Experts of a small language model: 64 experts in each of 18 layers.
Below are experts of layer 13 (counted from 0) of a mixture-of-experts language model. Rows are named router (the router's row for the expert), gate (a neuron's input weights, with its number), up (a neuron's input weights, with its number), down (a neuron's output weights, with its number) and show model dimensions 64-127. Each number is 128 + 24 x the weight over its row's rms, rounded and kept within 0 to 255.
After each expert's rows: "mostly gets" lists some tokens that are sent to it at least half of the time. This comes from a sample of Wikipedia text that the model never trained on.

# expert 39
router [129 103 102 139 169 112 139 170 142 110 111 146 120  89 157 123  97 163 152 168 130 157 112 132 107  88 138 108 106  84 162 135  98 103 116 120 113 162 111 136 118 131 135 123 114 165 127 169 132 114 122 160 125  98 150 160 132 140 120 125 131 160 124 154]
gate2 [161  85 119 114  84 101 117 127 129 141 114 145 142 102 116 149 136 157 120  99 157 119  97 124 111 125 108 124 111 148 114 112 107 127 114  66 133 121 112 144 127  84 101 114 147 130 152 116 167 155 103 121  67 160 136 100 162 123 113 135 122 108 107 111]
up2 [ 75 114 112  84 148 110 125 149 134 116 169 143 154 141 133 147  79 160 166 127 125 148 148 114  98 114 134 130 176 143 109 118 101 122 119  99 144 113 152 143 128 151  84 174 122 161 150 120  87 154 132 127 141 140 114 164 148 161 115 157 140 107 136  89]
down2 [109 126  84 139 118 105 103 111  92 134 144 123 152 135 107 100  98 107 166 100 129 159 125 132 146 148 159  98 122  95 184 182 125 119 155 160 135 131 117 132 163 152  88 152  85  97 109 169 118 139 115 140 120 109 122 141 147 114 141 142 118 162 123 123]
mostly gets: "== ", "=== ", "\". ", "Film ", "191", "199"

# expert 43
router [126 148 127 142 152 157 191 167 135 114  85 127 159 133 141 116  96 127 142 116 128 140 125 131 149 122 174  76 139 121 154 129 109 105  95  99 142 153 110 148 109 147 112 131 152 182 125 165 135 138 107 180 116 131 110 168 147 150  93 104 165 132 147 148]
gate2 [ 99 140 103 110 160 104 130 153 155 171 102 135 109 120 162 111 122  87  82 104 126 123  67 135 126 151 117 101 111 151 123 151  99 122 110 149 142 132 185 140 153 126 126 112 153 153  91 104 150 121 178 133 129 211 111 110 129 105 168 113 108 137 100 131]
up2 [ 87 111 130 126 119 110 118 130 133  90 134 117 129 124 157 126 171 133 159 113 162 154 160  88 147 140 128 114 106 138 158 158 176 136 171 135 161 136 145 155 158 125 147 120  88 132 140 114 123 136 111 154 117 158  87 150 135 106 132 146 146  94 122 128]
down2 [152 150 143 155  80 140 121 120  80 152 133 131 133  96 133 111 136 147 141 118 120 161  89 125 106 111 163 129 120  91 170  89 151 132  67 137 109 114 115 133 116 142 101 103 124 133 181 123 115 148 149 131 128 146  81  95 162 162 161 127 117 116 126 125]
mostly gets: "). ", "\". ", ".\" ", "\".", "\", ", ".\""

# expert 34
router [177 130 139 133 123 149 139 171 141 108 135 129 134 158 112  97  84 134 120 175 114 144 133 153 113 106 121 118 122  95 159 143 124 123  86 123  87 114 120 136 166 138  98 114 145 156 152 144 105 162 131 152 158 102 116 142 142 137 104 116 128 171 147 118]
gate2 [134 132 106  97 113 160  91 149 152 179 136 115 157 153 143  80 119 149 130 131 102 131 119 100 126 111 144 179 104 104 134 100 138 165 134 146  77 124 158 133 136 143 104 131 146 106 163 134 125  94 142 164 130  97 134 132 129 139 125 109 131 148  65  94]
up2 [130 108 154 135 158 108 103 147 195 106 132 115 128 148 100 162 132 127  89 114 131 127 104  94 115 159 118 136 138 144 183 152 130 131 164  84 139  70 155 115 126 159 137 163  90 159 131 110 141  78  92 153 118 146 125 123 123  94 120 105 110 139 132 125]
down2 [150 111 146 153 139 131 128 135 113 161 136 155 106 131  98 116  79 146 131 170 160  31 145 155 143  89 132 136 194 150  95 124 116 119 128 170  98 103 110 109 146 106 122  85  82 141 119 110 140 183 125  84 158 132 113 135 130 160  96 163 123 115 121 161]
mostly gets: "Sir ", "AUS ", "ENG ", "ITA ", "players ", "', "

# expert 56
router [194 136 159 128 150 148 163 145 122 130 102 122  97 150 130 110 130 130 129 171 157 143 116 173 117 148 118 114 140 121 145 148 105 145  86 103  89 173 115 106 129 142 132 123 143 175  82 145 160 116 114 123 170 108 134 133 136 147 105 131 123 142 156 113]
gate0 [172 166 125 169 138 173 132 152 153 117 135 111 162 171 139 103 109 108 152 161 111 113 155 102 101 122 115 116 121 115 116 162 111  90 143 131  74 152 137 142 154 107 165 130 135 132 166 130 108 155 120 141  78 125 148 145 125  98 167 106 113 104 150 117]
up0 [119 148 149 145 125 123 128 130 131 117 155 163 154  97 109 148 148  94 168 121 113 141 137 101 108 114 110 105 140 137 104 129 173 153 139 129 119 135 151 131 138 185 136 131 116 133 131 150 142 124  96  94 103 145 110 107 161 132 127 136 110 108 135 135]
down0 [137 154 146 116  95  76 168 148 129  83 154 132 118 127 122 136 128 145 106 115  82  69 133 141 101 141 109 150 108 146 115 178 165 113 151 138 114 115 154 121 102 181 144 116  90 112  93 109 131 128 132 142 118 128 102 126 116  91 105 154 156 146 134 157]
mostly gets: "January ", "Championships ", "March ", "Award ", "July ", "August "

# expert 19
router [162 146 161 154 148 108 147 166 126 116 149 136 138 110 159 131 104 150 153 176  71 173  98 136 156 129 134  94 144 128  87 123 102 131 118 127 112 140 136 133 147 115 127 125 161 158 136 127 151 158 110 178 160 116 103 129 160 123 108 113 102 114 132 103]
gate0 [114 139 117 139 117 153 116 170 129 138 104 106 122 142 178  95 146 102 115 108 161  76 111 109 119 119 164 142 135 171 127 154 112  95  94 156  98 114 118 103 136  89 139 136 150 111 101 133 125 112 157 122 155 125  88 137 109 128 152  78 145 122 149 164]
up0 [115 134  87 129  96 101 154 164 166 134 131 169 200 159 133 137 143  86  95 154 176 126 124 114  68 110 145 131 143 148 122 133 158 104 114 148 115 151 138 109 163 140 126 107 145 117 153  91 131 153 114 125 149 138 112 121  98 111 135 115 108 120 126 124]
down0 [162 138 128 125 117 105 148 121 130  94 146 125 129 151 139 150 118 149 148 125 139 192  96 120 149 138 106 100 148 137 107 101 178 173 117 135 104 125 156 131 143 161 131 115 122 125 109 135 100 101 143  64 141 131 153 115 121 162 132 172 152 126 156 125]
mostly gets: "tion", "9", "season", "year", "4", "10"

# expert 25
router [141 126 104 148 136 141 140 184 114 109 120 105 112  94 114 149  82 160 164 122 136 147 176 155 125 131 156  93 129 123 121 154 143 121 107 117 112 143  97 121 121 153 103 105 143 168 129 173 128 159 106 116 151 125  75 128 168 120 135 145 134 146 148 143]
gate0 [134 121 141 119 123  88 113 137 182 131 130 107 146 164 152 112 121  97 162 156 143 134 129 130 102  89 104 104 107 129  96 116 140 133 150 152 123  93  99 169 133 113 117 115  95 120  97 144 151 141 123 126 120  66 136 153 151 130 125  76 178 170 113 132]
up0 [ 96 127  96 141 127 161 112 145 144 150 129 121 158 127  92  97 124 155 127 117 140 137 143 129 121 108  90 150 158 113 100 121 102 101 123  89 133 141 144 133 145 156 149 148 159  90 125 152 119 155 143  93 131 146 122  78  89 112 147 164  94 137 172  93]
down0 [116 125 111 180 140 132 107 112 101 150 163 147 132 121  79 165 114 144  72 101 142 185 115 134 138 118 126 158 158 120 153 116 121 132 105 121 111 153 147 110 112 127 119 135 139 126 178 145 103 155 137 122 159 180 102 108 113 115 156 151 126 108 150 110]
mostly gets: "P ", "ina ", "z ", "u ", "ah ", "ia "

# expert 13
router [118 184 126 117 126 144 122 140 166  99 132  95 124 127 144 129 134 122 132 140  86 154  99 124 141 117 181 135 111 101 173 140 133 128 141 128 103 122 137 189 100 149 128 153 106 151  91 167 112  90  85 126 125  97 117 155 146 164  94 151 140 140 147 177]
gate2 [125 111 145 140  74 125  97 150 177 131 127 157 144 159 124 142 109 137 149  95 106 122 106 146 127 156 161  92 108 129  95 140  97 164 143 121 136 110 109 121 176 133 101 169 140 134 149 172 142 129 125 161  89 131  99 157 182 175 153 158 126  83 100 144]
up2 [125 124  86 161  71 118 138 117 155 130 110 136 114 157 105 129 114 141 125 143 144 140 121 183 133 144 145 122 140 142 121 136 102 188 129 167 150 116 118 100 151 166 107 198 108  98 155 119 141 118 138 111 125  89  78 125 114 131 118 152 147 124 104 138]
down2 [ 83 111 123 122 122 131  50  81 117  94 116 134 130 156 137 134 149 142 141 149 129  32 128 149 101 140 127 142 128 160 141 139 119 101 131 141 138 129 136 111 113 126 123 150 128 111 139 151 133 138 131  91  70 122 159 122 137 120  98 124 136 138 159 137]
mostly gets: "his ", "their ", "National ", "many ", "these ", "several "

# expert 20
router [144 148 135 133 160 186 144 144 109 137 165 122 128 133 115 101 138 168 136 139 110 125 146 134 146 109 134 134 129 105 124 150 120  98  97 117 103 158 111 138 117 140 103 158 168 178 136 163 104 139 115 146 134 107 145 135 130 164 118 160 143 162 161 125]
gate0 [ 95 148 108 119 199 101 149 128 174 128 115 112 137 145 107  80 136 118 128 119 117 116 135 140 139 148 116 132  88 114 110 147 145 127 149 126 136  62 115  97 111 110 125 100 147 161 131 131 121 150 161 134  98 127 154 146 131 104 120  90 167 147 165 157]
up0 [121  84 132 157 164 178 107 130 141 129 104 138 145 166 118 123 133 144 114 128 148 124 119 157 152  94 125 127 132 158 162 119 165 149 118 127 146 143 104 125 171 151 145 151 113  58 113 113 134 122 117 178 107 138  82  85 125  93 157  98 129  94 146 110]
down0 [166 127 135  88 129 128 153 180 130 110 157  95 142 129 119 103 173 125 155 136 150 135 177 117 110 127 136 126 161 108 153 143 104 156 117  86 133 127 120  91 143 126 130 138 111 142 134 115 140  88 133 121 160 119 160 133 146 106 131 144 147 164 135 117]
mostly gets: "After ", "him ", "returned ", "his ", "her ", "During "

# expert 38
router [151 131 152 135 162 117 108 188 147 135 137 117 143 144 133  99 111 124 136 118  98 223 117 118 113 111 125 135 133 119 170  98 112 160 120  78 140 144 119 131 139 144 121 130 113 120 171 153 119 146 131 145 123 105 153 144 115 149  98 109 120 159 124 103]
gate2 [169 130 147 105 124  99 148 103 139 135 145 177 163  95 128  96 136 139 112 105 125 139 125 136 114 138 104 115 131 115 109 124 144 139 165 156 140 146 144 129 151 104 119 120 117 112 144 151 116 117  98 135 122 134 184 191 148 134 119 126  81 107 123 101]
up2 [145  93 107 100 129 131  93 173  95 152 145 118 131 128 137  80 118 116 102 136 153 108 147  96 130 154  98 111 133 151 147 153 131 136 130 143 133 141 130 102 155 128 117 134  89  94 169 131 181 186 123  98 127 156 122 155 143 159 125 139 116 136  96 134]
down2 [161 158 138 142 109 118 119  87 146 140 152  58  96 145 141 113 131 140 120 113 114 139 166 160 133 149 171 118  99 121 128 137 146 124 127 124 118 134 156 134 136 122 143 136 143 141 122 118 133 151 112 109 139 173 133 120 119 112 163 107 113 116 143 154]
mostly gets: "under", "15", "14", "over", "two", "es"

# expert 24
router [157 142 179 123 148 136 195 195 154  91 158  87  87 150 140 114 131 127 144 121 109 141 123 119 129 148 126  79 119  98 140 127 113 152 103 137 129 161 115 124  98 139 142 155 137 158  93 140 141 106 140 132 149  95 143 114 111 166 104 167 117 177 156 120]
gate0 [141 185 152 165  93 118 121  94 157  92 120  94 123  83 155 117 192 124 120 100 109 112  84 101 137 125 144 152 111 100 117 101 117 102  82 144 127 170 104 133 112 146 134 141 149 130 152 123 101 141  90 133  85 128 105 134 126 176 126 162 120 123 115 107]
up0 [141  93 154 122 155 112 108 133 104 189 138 136 130 140 144 111 141 130 131 135 148 130 105 115 157 107 122  96 133 165 138 106 172 151 102 174 130  80 158 114 162 144 149 148  98 132 155  85 162 151 130  97 102 134 138 134 114 128 133  87 140 100 119 128]
down0 [160 150 149 149 121 116 112 105 112 125 154 120  79 122  87 108 169  83 125 151 143 255 118 122 116  95 143 127 108 149 122 103 131 126 113 146 124 165 127 122 116 130 141 126 106 103 141  99 135 116 134 104 101 104 169 136 104 130  91 162 139 126 188 152]
mostly gets: "United ", "York ", "South ", "League ", "Germany ", "FC "

# expert 53
router [149 188 156 166 153 113 154 134 118 125 142 119 125  90 115 136 113 154 141 162 122 148 124 150 140 148 143  89 126 136 137 138 138 161 103 147 104 181 102 141  94 175 156 102 103 186  93 132 132 119 135 174 159 120 145 134 158 131 106 150 160 133 153 129]
gate0 [122 176 153 147 118 141 121 117 109 112 104 186 150  86 135 113 139 155 150 152 141 138 136  80 116 135 132 135  88 117 135 136 138 144 149 134 123 150 158 164 147 134 153 101 139 147 113 118 113 133 124 103 152 118 145 150 152 117  67 112  80 138 156 125]
up0 [122 107  58 146  79 113 142 121 141 197 143 132  97 121 123 134 132  75 116 120 155 129  80 130 115 143 158 147 110 151 103 120 113 135  95 131 150  78 126 128 119 130 122 160 119  94 174 113 134  91 143 115 104 131  91 141 105 104 155 133 125 131 130 142]
down0 [154 125 142 142 148 124  80 133 118 156 108 113 122 150 117 148 107 145 165 109 148 176 126 150 109 120 138 136  97 137 113 139 154 111 148  73 125 146 124 135 122 119 172 134 119 147 149 139 126 128 105 149 108  96 134 164 126 118 153 119  87 130 103 144]
mostly gets: "released ", "public ", "announced ", "television ", "New ", "million "

# expert 5
router [106 143 120 125 119 164 137 165 136 126 111 153 123 139 135 114 111 130 154 137 123 199 119 149 118 111 166 112 148 124 128  94  85 132 148 123 119 168  99 138 121 153 143 125 172 198  97 152 138 171  96 144 149 122 134 132 135 143 108 118 140 161 161 115]
gate2 [131 135 134 123 116 135 117 131 120 112  92 107 157 124  98 126 137 138 137  97 179 142 133 131 122 108 164 119 147  95 190 132 183 148 142 119  64 141 114 126 148 154 128 152 160 157 119 122 147 119 102 148 140 174 114 168 126 142 121 154  97 120 129 114]
up2 [104 177 146 155 136  76 147  83 151 156 144 140 157 151 124  95  67 129 121 149 140  65 162 101 126 127 108 174 116 118 162 104 147 153 126 113 100  83 120 170 141 153 149  84 120 104 134 128 138 117 115 137 178 132 131 118 125  99 123 123 188 100 119 107]
down2 [127 130 119 108 182 130 167 163 128 132 128  86 111 154  85 122 114 172 113 111 102 136 130 162 155 154 114 126 108 132 124 142 152 156 120 146 142 167 157 116 131 149 160 146 160  98 127 149 164  89  84  83 148 105 121  94 127 122 112 103 122 141 137 119]
mostly gets: ").", "ers", "ation", "ence", "\".", "ings"